Weights of a small mixture-of-experts language model, trained from scratch on English Wikipedia: 8 picks a token, 316M tokens.
Below are experts of layer 10 (counted from 0) of a mixture-of-experts language model. Rows are named router (the router's row for the expert), gate (a neuron's input weights, with its number), up (a neuron's input weights, with its number) and show model dimensions 192-255. Each number is 500 + 25 x the weight over its row's rms, rounded and kept within 0 to 999. Numbers have three digits each.
After each expert's rows: a language model's description of what the expert responds to. This comes from a sample of Wikipedia text that the model never trained on.

# expert 26
router:501480505479481492539488509475504497522479459470498504525525499512510490470461460491507515494494525480486553520507495472504565492493546527521475463499470491494457484476479494487475490511469482
gate0:478503529470499520462496507478515510487457515498564490499490482526549538497464458489438498494502464517503512482512525477509501517493524488478500524522502469513471502468536458529524482486506466
up0:530483518466484513508482520474490465499510491528500457502535490481482509513496467528519477506498501488532515478460513479486534473521495490494505462485444509518534489471486498526485477480444513
gate1:499501514491460487515538477502480491505503497459475538557503516568532508453414480497522479494518477465491512508514508518490535507531533527512463432541475452526445527477524499512526513514467468
up1:471494461449499495479559482438548505491480476462472498510544498468495471511491488480510497506525505477528520470481501503523506497518544510499552507489512542483466528470525483479528524494481491
gate2:501472503509513513525509499510492477513494502475499466540532470474508472446448504471505506496511490480544541487514519515503507489467533495512536519505554533505475491489507504491483577528479510
up2:458517529461488498506496510485533467502486498494512489505512457497520422443436502461534508442497512478549514492509519521486484521500518520526516473515552499478457500491474536521452525512470491
gate3:491519521509499507468490515474488511463441445503487475498514474535512524487494445528515537517473545458488529523510496443475548475476527529481494476494459469489476491461496491493507457522496467
up3:510507531475436500464469504524536483496529527529485455466457500492501509484475475462525541463493505544517468502497525490503536519537489495502483528512518483480510482547531495483487495478499489
gate4:522559494505468510514523501480495477531467461434479490479492520509533475477479502548526496517492521501475546493490487496496488526543505513485499489527474460511496496538474555463489515536506507
up4:486501478485513507509533530501527509458535466517490494518484537464485487453501448473481480513477493502526493484541528517519485497542476484488500471535436503529534523496505465498515508502504502
What it handles: Capital letter codes. Single capitals, digits and abbreviation pieces inside codes and acronyms, like CYP3A4, U21, FC, MF, AUS, A.B.

# expert 21
router:484554483500532455512498503487507521483527528465482467518498510510515509479508498495531510540498480527516564485464535518473541467522493538468506459445493471496458524492494469490482518532474482
gate0:480508467504540515503495510501493494482527495512469557486504485558533496468448479512523561505505495530513538532487489480535526495525515487467546491502496482518464498458489438516466482471496502
up0:520457489526495488455487452476504494506454510482493518501475516471501489520529515497492511534504467483534506478498461520489504586508497505496503464503551546488491450516503516509521538504502497
gate1:532492511504499512461535528490575539476478481428466489521485495575517530490484499511501476472516499487519509503500527522502500499461499520481524523512482493527464503538512493470501463529466501
up1:463554476461491515476459495497502524499534490528480480491529520466493453499508475479488500497523504499536517514461496497509529475482456485494500460507514524499513512519495475493487537518506478
gate2:479479502535498488499530499435469504462488506495480485494473510502488526479540549527498479479475518497537509475535498528512504489449495495490522446474507490476488517513490490500485466534465496
up2:498553460464536485508526490471474472476524456485510465491494492457486431471515461507484465518488496533471492465506515522532523461516497499487507513474451546506521506510481506533442529539495496
gate3:497494514518479505500517530497446490512475478499480505466536492505455527437480512531500477539493517490489492485533503508500477484507502505464499538494487501506481453465496461478507510489483504
up3:525532480512541486506475462467535506494488497529520490500513519488511490523513523478504523466510462507555503531510497480530491527504480467543506471477528579519516531506467539502470473503542538
gate4:507537486508499469481505482467457544496471506498517497519518517512472494462506476519525474545508447484528534488472540455476500499502487512483508478548515495514468493502487487522493460505496472
up4:518525479498483515511538489503481569471506539477482503506508536548482487469499459494516461478514473498517545516494544473485522479524499514516500476485500480489484530511508496505506466528511477
What it handles: Semicolon-separated list fields. Semicolons, colons and items in semicolon-delimited infobox lists of genres, stats and labels, such as Pop;, ARIA:, UTC.

# expert 6
router:486514505492496489470474545507486491522519465506502507480498568492481522487473480452527553495482512463477525487489533486489518483512516521508478472518499483511492497476485502523479495539511493
gate8:505523519514492523495527486475527506519497481469524487491488517523463528509482433492498460488457564468494521463490483440521548501533484504485449521487535483529469493477491495445505530475492479
up8:508496521492489502508526481515523492475496484496486483483504533521476543487505410473494503494479556451507507495511482466485496514528517516503458493510500474531502491478486502484557541494481452
gate9:493521472507543488526490518479505470505516468469479521492477502511466552466485472482506483466508483500453469521506476496514469486501527512490502482525510504503512500492500474541503485519495475
up9:513520492463489496505500554465518492472454471472462479490482471505473500494490506494487473468461510500489495520492525545519451503537512477466446474497488493520481524473501484499503442529486487
gate10:498484474488493493483463555488498451522536465532473510517521535493513485470535461484515546510490500509521486512496500520492470458513501510527527483518524485450503524492523468538502447562499522
up10:501535527525502525492531492488489501479505432519512512465547510527483503467502520470492479489515538537535501553503502502495507504491509481474515490490458495530545511564554518449531476495516499
gate11:485512417538504494492505521500503500504492487489515545545490505459507541487483498472487480506492533492512502474460495515496510473517531497554485485515536500490496476491483494470487444497500532
up11:523479556512480476510494492466484501522499539480474518477498486497463495454532516549493487455543483545513516475528453495488546507525487493473488487485510452474439527497490499500519543539474489
gate12:532501522522508515477494496476503480562491493505489488496523489480505514486481512512500529522471493486512532509526532481501490492520473553485503503464493496489481520520499484477506523524478504
up12:492474526491528480530548475535511487458502512528536487486468455527483536496557492503516495496515471516567498493554501505445520534459531506483511471462525499505526519487499519509514510524528518
What it handles: Titles and table numbers. First letters of song, album and episode titles after quotes or pipes, plus digits in chart and election tables, e.g. "Too", Blood.

# expert 18
router:496486511471490447473478474495470495496538506480531497525511514469512471477488500462524519531515494490478503530533477475507511419485477473512481516531526502536515480505529531446446545495487525
gate0:522488498550525444506465495462520505495499518455499490560505501476543492541488512473472528529499516443506530511485512509498520477507515483480470507461531486525480511517496490509488504504460470
up0:466506525465452521532490492484484514508493497504516514510533506502473511489479515501549541474506484518500461501491525537486504534500488508467484501522511482479445451468503483496478509502493484
gate1:473471511477474484476442501491536501530499500495473498512500520504474488452476547482543524495483525507517511513507483508480542486433491493520543484504522495562473496487529530493527487508463515
up1:584482576511514492477471504514479463478498492497464479514516513497496509572469486524471522493492537450528501523501509450479506536478533456490494515493501541501525436506498522478493461491510497
gate2:562491527536519458448506506523501462487534484492532536500482502480510469512476526501454526500512455501498491502510503485518513500473531524491507501494507502547501470523512517450490579500488488
up2:460510513490495496469496469490443504517450477483474479474526472491511514505517534491522518507469547506453505490494476566485507500476504498505519507512511485474512528507488453498484494505471515
gate3:495472502485439474502465523512498443475522471514511522481544537468482486500471539517514520511479462490508501511479512456520521479478521489490498493482536526530528517455542512494439498533507517
up3:517510484491497486491500534535493490454544431494508545475504519516507475497498500537500483514501435479484501501472489485552488480513497495482496520500511504503510533497531552445452513495544485
gate4:515490515429512484520485527491487496457529455531494513488491525503460470471471483526486523495479545533507463477505507480506507447480488492510499484532512512534497492500543500465511533517505527
up4:505473530501503528497504516495503474508521531476488499518510491478465457475463522492507519483512519532517526459479505452526485483499523466479507458519535505541502531497543515517482577500514516
What it handles: Hyphenated numeric compounds. Hyphens and dashes joining numbers to units, as in three-year deal or one-sided, and scores, minutes, miles and primes in sports reports.

# expert 25
router:507475524474454492476470497479485528485524539469503490462486495492547479494486515489507514500547499514492494492528499513479514420499537481523487498498480464506491490514503508508477500481460501
gate0:480479524465489501495526527469483498549532525499492495497515484497534540523468503502500482480533514513515487513533475509491518483503493463506498521453536476496517442517503531501508478507464511
up0:520472469518518514524466540487500479468460481538487470502529474508529474491531503511517483495495479475514533498472506499516489550513505532521494554499555530438451496524499486493518509527492473
gate1:500496538507480491479462502465490506492513501513518499513480499485471511474522526463533524504523467500557462499488515512427535445498507489506464491515543468544565514494511499493474548509474482
up1:560494531498484518485493513517511541503518505478521534530457516477456488471452500453525514541521480495530456518469497495465495455470486476531507514512470481522530499524487504521467547473493496
gate2:551519520481502518502526555487512520509490514469440509506476487450499554468499493515521481528500414475528471497458533529469491498522485517528523477458489458528496519481526462530453502494514454
up2:475523458509505484500522490496463500518502494558544497480510477560523508483538499509476499496567555501473544550554445503503510516489495494496540503471529549509527472521507560505470532505482529
gate3:486499508509491531504500500496494503507515522457492478497489522486512514506523521492512530524507494486529515460460474515456519467490488523507462519501481484503472477505516493492476543503512482
up3:546478485515503504515492511473512497491524490485495529461490486568522489497486463482475546492526513489442494490548481480501504488495515482481554510498507490491497462507499506533464453488526503
gate4:524495502508493496487536498470486519505539497524499532466510498542463504477481523470498535500558500476510480485517487464535529469528526490519503506497489514519504477507502505490433533511477502
up4:453518490502555475512519526498525479514453505490448492513520502502510517540490486529471451530507515518459523484494541508488480510494508524484495476527518539514484487477484456509523461491505518
What it handles: Sentence and heading ends. Sentence-final periods, closing == or === of section headings, and line breaks before a new sentence, such as ").", "==See also==".

# expert 14
router:525495495486482488521499509503494552516513514494496494493514519500517497468463514496520529509539499472497510487493523492500553457447540524469530462457486458535478495504518484487438504502488507
gate0:524548510508508462496541528503496497520510513482514547519518498545532497519464536491520531489522480483531513519539512441496537537471490488508531436477503521495514488514487510469457512489502485
up0:484492494479484510483509474494484477467487481522445513481486535491502539492526501505528509502515504493466499516534505474499427491489539516504478485515524483519533504489431511484497472517502528
gate1:501509501507492513547474465498502529519507503486500484478496502495473508467465488497482479550500483469455496490492487514493552482535512499479561444455460494510472488477466529450474484507496531
up1:521492470472433493480480517485488488500476450500468514502521533521520497525518448471494513455484528526525501502525505479486473521517511507520467506517504520502522507478509508515483524501490489
gate2:529505527512491494503475508457484522478505476463503506474486514545524512481481550512520558528520514477493490508506465504496547491489508518470515501475486460500507517467490508491460514489468496
up2:497511457532479486495523494499487493500521492511510520487472488520486526562513508559458493491565500508496520517517490496458544494537516506519478489493513524525560515463501498471447515481483512
gate3:506503532541496472515523482514477546527505515500517502508489476515472461527494534531497542473516493459429504512517495532505472452475509497506516468517479477502491504500519523504484486487490489
up3:487482497528515494494500484514544517508492480482516475504510502545531520497517451507491484529483522527516471484497522459495526501539441479486485513512512531509509473456502482520530493497522541
gate4:506492477458464504502466491492434513513516532522513481486551508543516502504463501485497522470497480482527511523485477510516559461487474483541502532471482486528456500516488516451478558538450519
up4:456531498456500479542435534503507516491512505561503532534501521455503524496475502461480510499474528466526498513489467517479478479468503491467479492513516498544523523522521492483505489486502476
What it handles: Spatial location words. Location words and prepositions after the or at, describing positions: top, back, outskirts, bottom, along, north, near.

# expert 13
router:497472509475516448552487530526485529490465462518475492524517561513544538489426478547491501507524505520536503528527545534471516493500515503498494504516481510554483456504491470532474494486449510
gate0:497492519481466490529535477460496470516530512500500482504494512473488544531483495550487506568524466516497497492476486488514507511481516511483522489497483531487522499478465465554465498510482508
up0:487453516523465437533525500488512512489518505505507465520534523508506525552456518572517514492510509521514474530521527508474495510471508544509504523510469526479514510490464436538477504518533520
gate1:465483517503502488488443522527499482528476424503486519510495491517529553497489501520536514500444509495512515489539545527498514541508503521530492476505469498514444514505509511523504496477503504
up1:479467490497522504542481532508512520458447459495469545521571514523534554498487490499507482504488497491524501477540522530469508499486519518533515496518486519562460473505509497548510495489489562
gate2:516494509516522476543483505510528493516480440524530529491463516520502509511467486496533513511497464495535504499522539528464504443508481519512506495511471512505496462528521449521488506543506456
up2:558491529500506487474510467496557504517444485499483512512501535527506453496474481525484521511539476509537501531487494514463505511562480490495586505530488530506503517484568449492456486500467467
gate3:505510505479518474520506526479517471508517527503479528483508511513487501494464479507526513524511502459485483486468480506506526450486550484486511544496500541501474494493507508493524442468469477
up3:521496475509511509445460474480475516471546492489516521494494473527505481510535513446505464501480455497490472466496515487493520526469466503501476471445503508506546517489511496490502559523550476
gate4:472450505463490471527467523467451550507488480536510474492486522503538500506448487519490484491532492518511505516517460555442479518445510480513506532465470529497497514555523541465533562469433519
up4:513463530480445519519507500494514484506521498494494501529456505574486570493519460506521508506499559516475484524475511465508493494501444530508530499491523513497508540491463481467488449493492474
What it handles: Biography career verbs. Verbs right after a person's name or he/she in career biographies, such as was, served, graduated, appointed, recorded.

# expert 44
router:456513486478528498513515528483457537484491488476430483465512555478550509494504499470519495521485503485507544465478488463477508490514525516477497488455511511509502498504508514488525513511450495
gate0:479506466502525483518492519491500480489484541456468519478483513505493494459465505507522505511536460509549479457474516462455494494459487466478545476463501508497523503480510507518490508500510488
up0:532489474457488485466497450538516474511497494495524507497526511526487507532505479496486463497503492534521521485521485545524506515501490483457483472506537485475489519487485520525473488471475502
gate1:505522495473538505467495462472477520495489510498453465528484543494475489482494522495497491515479521468504524507480513477517479509481475496512507495497540467505488534502455512474506485511505492
up1:543510498479493479526499512547488440489471540505512484506463495513454531501474493507496495497498512500531455478509513558474497494471505444496462542531464522495515512467541512515472498497484528
gate2:504474487510469491509538519464500543550462465477490461510451505478532499482509508518526491516464479472487527454518490498476547496476500525480477531488511496526501477496520502450505500498448495
up2:491537501481473497456502495514474482499519495538523516527483559509477500508520536489447485453497513506485472506526526473514468499514493473501498514530510490458452487534517471481493488489503505
gate3:495534468491528507514509506463503551490453516481436479486465507515499512530480496481514466512479507461459468461491510472484504506508514546531491530512465516505520474480524476461490517528535500
up3:485482474521522501491535470494487478477523496502473492471497548440502452503492510507456516546484492453495512478516524488455475453523508538517507540502463497494517491499473504531487493491507511
gate4:479492477467478507489515515509512476501496499456478473465474562524510542483543513512516467529499550504557506496511501582459518467508521536517544456513478513495462482474516503500522483491474500
up4:494509498561508536481461455487495560510486484516500477511482450461486452463477493484525547491504437470457519536497460473501508514508470485472518537505541464503503487536492508516489521491503499
What it handles: Quantifiers and call-sign hyphens. Quantifiers and negation like all, any, more, no, never, hyphens in broadcast call signs like WJAC-TV, and some table pipes.

# expert 53
router:466498503456512492531507489532501463534482509433497485506496551504528508449458455489522514508495530531542491501502486489494522507490525480454524442489499502522461448491521504509512476503488480
gate0:480493437511500475475498502441451517501483491516479496475482555545499475461476494520500460501542531507560504463498496537479531484454481471501502447503545498498480460497471522473487504458479531
up0:503502486475500525497505492487521480515552501508489478511480497500473507501500509501515505469498524500532502527511499515448524450503511510464533458531542514482485466498522535518514539482469506
gate1:493499440507473496528481532499469490519520521451528482501516535521524536496464494466470522555516510517512482506494532478481485499487550501497546449506507455485494503532500536478486449528517477
up1:476501495476515476506535480481499520437481460499515513502538552504453506491467474499533499502490531480469515466508496516547488503483515520560513463543480449507516519478498544489486507493485459
gate2:484539534497537480473463471498480510515482499517530458500533532501472488464517503472502484496494518507527509505462459534534516494507471511474487531469475487515505494536494469465504526497503482
up2:482482467463459529484532528510510532505548497510508524499452500504477500517487499470487496499520473469503502478492501505540502489532520527487523439520521543481508523502482525509478484439458526
gate3:539500455541536486500522506511510536498515466467473497490483596436472491465473529494503492485496527529511517494501491514535504484470515483476495479485490492493503474489478475516459508520501519
up3:504502526522533501521474479535521535522478459465504466529473542501531522452481482492562490461491520532549475516517501533496488500508552532478493478513531504522497421485484533543539531503489503
gate4:491518478507499509501490525467502492503496479511467487493527522484497488489483547469511513524482480519445512495482546477445478507495504500551519493493539469491475523503438499464468499508481537
up4:472508465483518478500517522473467481507492484504502502508517554458496512474473530474538489487510488506461514518508502503441517488464540499517505464499517540492503506526474495432503511510456531
What it handles: Surname pieces. Surname fragments after a first name or initial in cast, roster and election lists, such as Mc, Fowler, Holthus, Butler.

# expert 27
router:476521485476487465522483498490434502544502469470520489469484503497537473489509514476506454502506508482517552511496477452497495439495527517492529469468485481531498483507496503494477494483507546
gate0:501531520506496488570526493520467446451513512509500478484526490543477513482494507474504497495508488543447472526549431524530479496493551513496503489529455500495484477540530501479480512468508488
up0:440474507474457507496493487486504485452510492495486546491459477487481497488488506501482495566495475533520502493443442490512497525551485473476487498542535490494479525505502518504521462535501475
gate1:506489507490519509496507523530500511522471487503523500489461538472513539477467474467448500524508495468528556497481478503497525520494461477542510466503518495469507509478479482496509492530466477
up1:536495511483460506517505510458524452497485499497472470519501459501513524507518481511503479520507521515505498471486524491447525508534533529509497472493476502469464488477498485523495472485496497
gate2:524507513529465504447498512512484513534490510486491481479519476516511478508504489484502474526498491521493498510589450512483493533498518507474498498509470514551469512497518504461510483469506490
up2:517512484487493494486468479542503473519505487502511511499527444521515463499535539485533444516485446513524477539553456480519482480488523521474493496505485535551480486527522519491513505471519504
gate3:513509480502481493500482472497506534518490500530504500500540462500530479471512510509510479496510509496520552486512494470480518483515494511457522478472479470520517485486501513502560473508532506
up3:534507467482573543474512582510488552507499522459522537493503490565476493519513472495505521541519474482463541499488465493521525525472505474480504550470481496502500477502508501455499471467500512
gate4:488506508474493503542482533489470441543482493489518497508476490493531473514511509507424502517510525495510538487514504460466500484483497473496508496479493492522494497501461504521479479508482547
up4:470480497483496562489507530492470477497491468501536516477467486498508462498501513544470524506538487459495540536427440492477511485479525480488507514517450483529500499529538522503488536522487500
What it handles: Year digits. Inner digits of four-digit years after 19 or 20, in prose dates, election tables and football career rows, e.g. 2009, 1994.

# expert 55
router:469479533444502466542533492504505485535476493449492523507512549486530484448472445498508471478518532536530476502523474509478494509481527501499531419490508497520456423525508491496511509503488477
gate0:451514506477478488483522489504467484551469479468506517481492488532540527509528501503535475511506491516505478514529497499482464510501497436551520477483497484482481511523507491516488514448507466
up0:500491483521503529480498472504507477501497488487467501501504540526522487534474519523485506458495484494507510476459498482485485482515516469468491484499499490434502471501501478434515519501428493
gate1:512509528504464486481506492487497525501481553540459457487471503491477480517510518506533494529519547461513530548573479465489511503471476533497514496473494510508456462488495469520494511499453484
up1:489485474537507523498517518483527494501527444473530514506513503510478505484502486465477493493492454519504525488481501501495507480492476495478490524527531513490534534470489562511491474519541537
gate2:470516489450492500466500507562500480488513524481509493484489515477509471479493476508492536491475487533526506448446513511514539505474496501544506458448533499515537518503530522471514477525553527
up2:525535463501476519484512527497522491484473460540476490434519490509485515467519523506520505521482518529489494513490498564512477475463496493488491488521494492540475526504515561528518514532471465
gate3:500525526461551491527552490520499502469474481472527580512476520495526475468482477544489480472551471498542490511482496476554487537494515476466504444496444520495442450517523445457518491460505491
up3:492508537526539450520502521501478503475530496524524494480550530516457477521535525496468499485501503487528512461533533508452476454480528524515495531513469459485499479508534463523515490526523561
gate4:522490524486513544545511500527498483524473504463518513514487518516525489473487455494480523501453477503562486522496516535487526513513522493536515509510516478474474533526515504516516477486497523
up4:522488469472474524472486506553477484510491510500470532474508476544504494495452465509461498486468533517554512492519548467494490501472522483507467520482455543519500512480523523544508507487494499
What it handles: Surname pieces. Surnames and their first fragments after a given name or initial, such as Mc, -ović, Williams, Good-en, War-burton.

# expert 60
router:535475512484452439536479564503489520507488488482495478499491537468510494486451465453519513525511512511495507481486536453493502464509546480498510477455510435499490496449499496462508523527456448
gate0:492512529491477481496493501513506469445497543549503517488480513547505534487524485548462527475554490522480496514508523456483523492494530450496484484486498466512523515472486485478525483479466520
up0:478502499504562491502485512474445511516534510502433482498530481415482468497467497490479493507482477501539488490472509514502494470478513542487456555571531512526527494463503506534487544501525483
gate1:490515497498537549517473493444473491490491492497509467509457500563519524471485508470528522549507516500540486513485506484505463434454557524477474521497497453499509458483516470519484521529504514
up1:526505528490504506478496511454468474501499508486488461527478468546535519513485509474517526508502511499487472529488507484484503463484551498514481505488450428492514468484485475480493541524475490
gate2:488472496515476482546494520491520466454512489506504538508476509476493487478489512474463587540473497506474511474498496479516521501527494511499491485501507515493501495466469443477461564447469472
up2:498469496542526496493490457512541508513503515499531533485525477523502518491502465483494507518507513519490497513515518500503479512505450512477530508537502514534511496465497492517475501477529505
gate3:504494484492450477520452530504483543490539484564517524458472510505490524499438473517467509524492494502480490524494557464536551486463482502518483473483520465498508506510530481531525540467484474
up3:500456519562519537478477490475510488531464493483477506537494500500522482482512535525530501445483447496516507489503430521469479530530509534495504477477452521504457449480497488533459496546533535
gate4:488486504495503436499489498510515525462547531476571503525502506507534508466439468516477472452509499538505535464495507489527487488535508512482504486476528480466492478502477466478513539552494465
up4:506529520471489533555530466521534487562504457514481473462506506531516510513519515493497504510520487520510482572465468464476504513462498490473519504514549506494483496512509530479458516482487504
What it handles: Technical specs and math. Numbers, symbols and words in specifications and formulas: ×, −, =, mm values, decimal digits, LaTeX, and color words like red, white.

# expert 3
router:476480500486529470508493513484430535471479486491499545478508497489505497511493453529484481535515461517495544505513500439476526458480494492497519510506528504518521485521518508454486491508517538
gate0:465482513452536470487496480482475520502498524511462496431520533499524505473500498515481457466511497484502470429533468478501479491517500489446534503482499508524465486477488501514542457536486512
up0:510475536462578498473487485516496505519501554488504510462467480495503481538518508532517534524476473509515497476493427519492523498491477540476485521489503482544503483507476510488500485516470537
gate1:458493492482493484501496511482531518469450461450498502469538504471504499458436458468505533537520468539483526508481479453478506504544509491505506501461495484464524512503508482489507528504459449
up1:486517514511524518482475494444429484500465515502501481520481504438465516489475536472521524525523470486496564501508494511463506509468498527469533511464454470494508535531492502500468505516436439
gate2:505500524514508471490496494484480467504477471487466516454504500516535522545519472502503474467509487509541517468508469480488526477531485476480520482512501485486491546459506501518479474518475522
up2:530504532502498545520515489485541493535474486460475476521488510513479504490512506434534515514514571498525517542454490516477537503481497524485441452544507489499482443516569500533489515494513497
gate3:504501540501498475509490515508493506498450474495503530481488505519533530516511469526478503495485516468516520473510456516479561525421500485508527545516495493550492467503484481491498486506487546
up3:495458534511487479519516501476537536474463491482463527459519499481513508482494511510506508478514500507515542479484490467469524500469502509498496530493515503539510455519479473490478467502488531
gate4:489469481538505499517506498485538459500498513455448501470496495504480536533477496487486494486500519468497572531491518478517540487448476509491525495555530483502525468494483481495475496507486479
up4:516511482472469480502515537512510508513499482466503520518475506466484474506501484522471529519482480516499487488461456484518494517495518457495478542511494497534522498514499542482478455457512496
What it handles: Quantity digits and units. Non-year digits in counts, money, measurements and table scores, plus units like million, minutes, cm, sq, per.

# expert 48
router:483504509471488430504512507463466490518451480488455463486493527524487546538502505437519522534485501498517516524521535485475560489472505516486523484497497492518522486522478473486469500480506499
gate0:494522513491525486490510511490488503539466490513489466485448513554467539453491502498461502499492513515535520510481547469510531491509520465523496483530433483538498482491512511508458516532487508
up0:475500514511504497514540553486507450591471501490484507479505481542510493533541502519510512461479474485475512496486512469502481492515523512473468468471482512499476508519468482440493460505511481
gate1:543477462444504473477499515474521503517493510546491471496493507517488506501529555492502497482493532487467467512526508533488559472508463476478465487533479527470501457543481468492509483521527513
up1:517494516510484501535503537560506464520474522507490485516503538503486495507480505527512530488494494506509531497526486485536527531491530512517481497483492491438460520508475503468500505418444487
gate2:494500510511486469464518523525524484511535478458493480498504494489461480504510506490468520515496502525476497457509477504461524499559452492486487514530503483515477460531516526474458480506474509
up2:445475498552492497469507509491519515513477480512444451503514512497450514503505528509494482473513527504462517516516459490508527504536511500537506485511504503518479470537493493525468440548495470
gate3:510422507516526467499500457489497517526466469529510492507480498503462502510515435491492514556494530548493492518527494511447559505475511513511509499462487492482526507501511492498478484510520502
up3:472490458511472526487486473508534486464451513502501501499470499459496508510512490530532508518476524494524498551477516456485527496539465504496481525493495560516480504496473506453490482474493502
gate4:471472496478469488524476474495479500492488482476475491474443537457518549476480487475470487486478474548510469519495468484537483504527505454451482482476469481466485473468482489468503510468453522
up4:536507490526534465471499506484542490457546474504522507541508455529508487483479532537526519517512525467531530503465477500521510501522523535497516521515525512500518499515501527513471485489493465
What it handles: Sports table entries. Cells of sports and results tables: country codes, position labels like MF, FW, DF, team and club names, and scores after pipes.

# expert 42
router:484468473482498469489472529504493464491470488480525445492505511492516488475519510473465450488521478498453542489514483504479494476530541490450480518482483546492492503441541463484473516515522513
gate0:499498538518490530505457526538473475494509530489461446507516497509464461466503503509483482470456502581461527466513492486518478473505517452503488506477444522456520490491494548483492493482535485
up0:494533513497520453499456527499510479500536463481497545543484487461488487512455537501461490480494490474505488534524494510523540532499474511529520469481525469506514534505531481483501562501477514
gate1:462511526471492471476486484531504481485485531467531457482503479440531491508484490515517469485474498547472484484484484503493471504489513540532503498455523515496453540489504448526467527481523541
up1:492460494500543470499552437523492463482484528502487493458493520504519521530517510511530493523493497486496514512520472517459491503457494539508481524461520475519506496474564489523465514489476486
gate2:504483517490538530507484509513535478509495471516487461489506491529519499492518521525493505489572480499486530470498449476477482491460518461501507524533473495490490497443559531453447504476509520
up2:525493474517501506497477485513498491451503512501476534510527509494515510484485509496538511520479520517515510494502515478533498508477520493498512500492521509459475472472512505477520523537486508
gate3:531510516539490510483485509511489467513508472539492504461544542529473498464503494486540439529498489510469512481494517462528481487504506489500527498487539540507500505491473501520483494540509478
up3:501510493535485503532498493524490497507508525479523507497524543519506497488506530501490420511529457512556466495517498485481496503540488469504545513498526511474463475481465504517496494491494512
gate4:473487471486475503425466541496474500504474499564483476491562506450477519510531496490479486505499472507495492510489500543505516486503506508502491518515520531490508532473535489487509533517510512
up4:487519521524497489490513499494457537503508538528490518521466507479519538526524519528528476480474498492455490428497472512527492517511454471499474526479519461500479438531497494524476517513510491
What it handles: Mid-word subword pieces. Inner fragments of longer Latin-derived words, such as ric in unrestricted, prob in probation, imin in self-incriminating, iber in deliberation.

# expert 62
router:505485513486505481525506550510463480479495504471472446479521551497487484506449494501530520502503479472491558526487535511489488490453514503481482479495479488508516495490512488503430520505498500
gate8:511504469469540517491518520483451465487472515467480471486516534488485509517460534503504491486486501488492520523501526482493509508453525514485520459513448493523520493513537491507471438493490474
up8:492503511500504495466514486470515537503464490555480497499527469519498533521535488511446522497498524490489460471538527503515478522516497498497497499538543504480469494536491459519545522508528522
gate9:546524469515496458519485477548448466446487509507509496459518526517507486460449529532509521487509504434513489510517489471512511463505548491482480509531459525483510479487509512517476510531493500
up9:533503464473508451552501484540444443498543554532478461477528518493495443487464524535503527494515496466514512518525493475496491448490541483474481496522452510456516513470511496487481485510490517
gate10:486488495505522489544506532557487464507512527466500479501491571469470499497468516539507492518502462483489538505505510523481494481459502499496475470477483479526518499476538489471438481521495492
up10:527509491487528494523498493456499504490485517498462462526475537480499519542479517470525490483483497523492534542495500445464529500503497539506521456527461507541540478538516515479476478474512511
gate11:513492547511496460514497534518481478468478487513483527495520510489502491526484521564539499473513498494502467500485521443484528510510488502508511521497538495500502504459533490463490492537517534
up11:495495493517490524496501470511514511476524515533540529496444469536519475509520478487467509467495499537498459490525460505497482530516503505532519493438482449498491498492476513493551518494514464
gate12:494478462467537509486518470469449502485438493500528479479548552467485492515478500516534501459479487499510467552456535488487498487515504493461482474477506520490495483527486508532512556531533496
up12:513507482539537507503493518493524473560492503481501543465481519504531508545543517507500474509478497500467526549479515552478472468439479577518492488495519502527516490508490465496489527510509497
What it handles: Year digits. First digit of years and numbers after spaces, parentheses or since, such as 2011, 2016, 1952, plus line breaks.

# expert 58
router:477460501468491454536503520519508516514505506476508463508507523511476560498468514540496475542524523511532519493515524534515507508481537524480470492522481480519472473448504466517481470520466533
gate0:494468526497484487512530486477511496511462498476460473515506476497460478508527546528510515479498493501512519525491470559417527467490447483490489489463504557477462500438538464514541524568504520
up0:483500434502463554475494526464484476489502498512512447474503510485530509460502517527477517481554555500524509503501465481529520482512495490548546558491501497530484523489508501515516553479456521
gate1:447511540462498458492512493472536488509541506475489500511545523518488497514487538515460486549496509465530526499474484550489509506496501530477472510475519493517440526492550495507452487538499531
up1:505504495496512472439504492448503498495501500487524480500471471473456500466486502515543516458485454519500496519526508522473532555487503516482478482506467508481486486508474488493495479474499487
gate2:481463477513471466497512524465482501548505509508500470538499512522547538502461500491507484482564514505521502473480503536513503514475502486518464514523471453481505490519476509534463469504445510
up2:537497499465535535540506502496521489532509524539526506503508518494484461525495509471477537456527480480463484533500465457531464459474491482538449479449533553526523489511505507438482510542497509
gate3:460472488480471506499508506500483509529463550480523518488480475494457508517506522545529504510516519524527473478530496505533516540513508504497503492552460437471488516465467496515495470488478477
up3:472530505502544539506453451494469508507491507456486467502517481471523502514474533489512480458459485496452461525525491491482512506487535487498506471484471478489465449516504495500537499486465508
gate4:465490508498492517492459453444479507506506465481511472517474529492487512503507510493518529488492504501450476497542485531522494518506502527457484494480505442489534507478521507497440436505481521
up4:532501474513464479503486453510464491503494485523505473465529512494466505506479500499478501513509488491503495536496510496466495513482534477443494544509514474488544476494548466525473534519451551
What it handles: Occupations in biographies. Job and nationality words describing a person in opening lines and lists, such as politician, footballer, American, philosopher.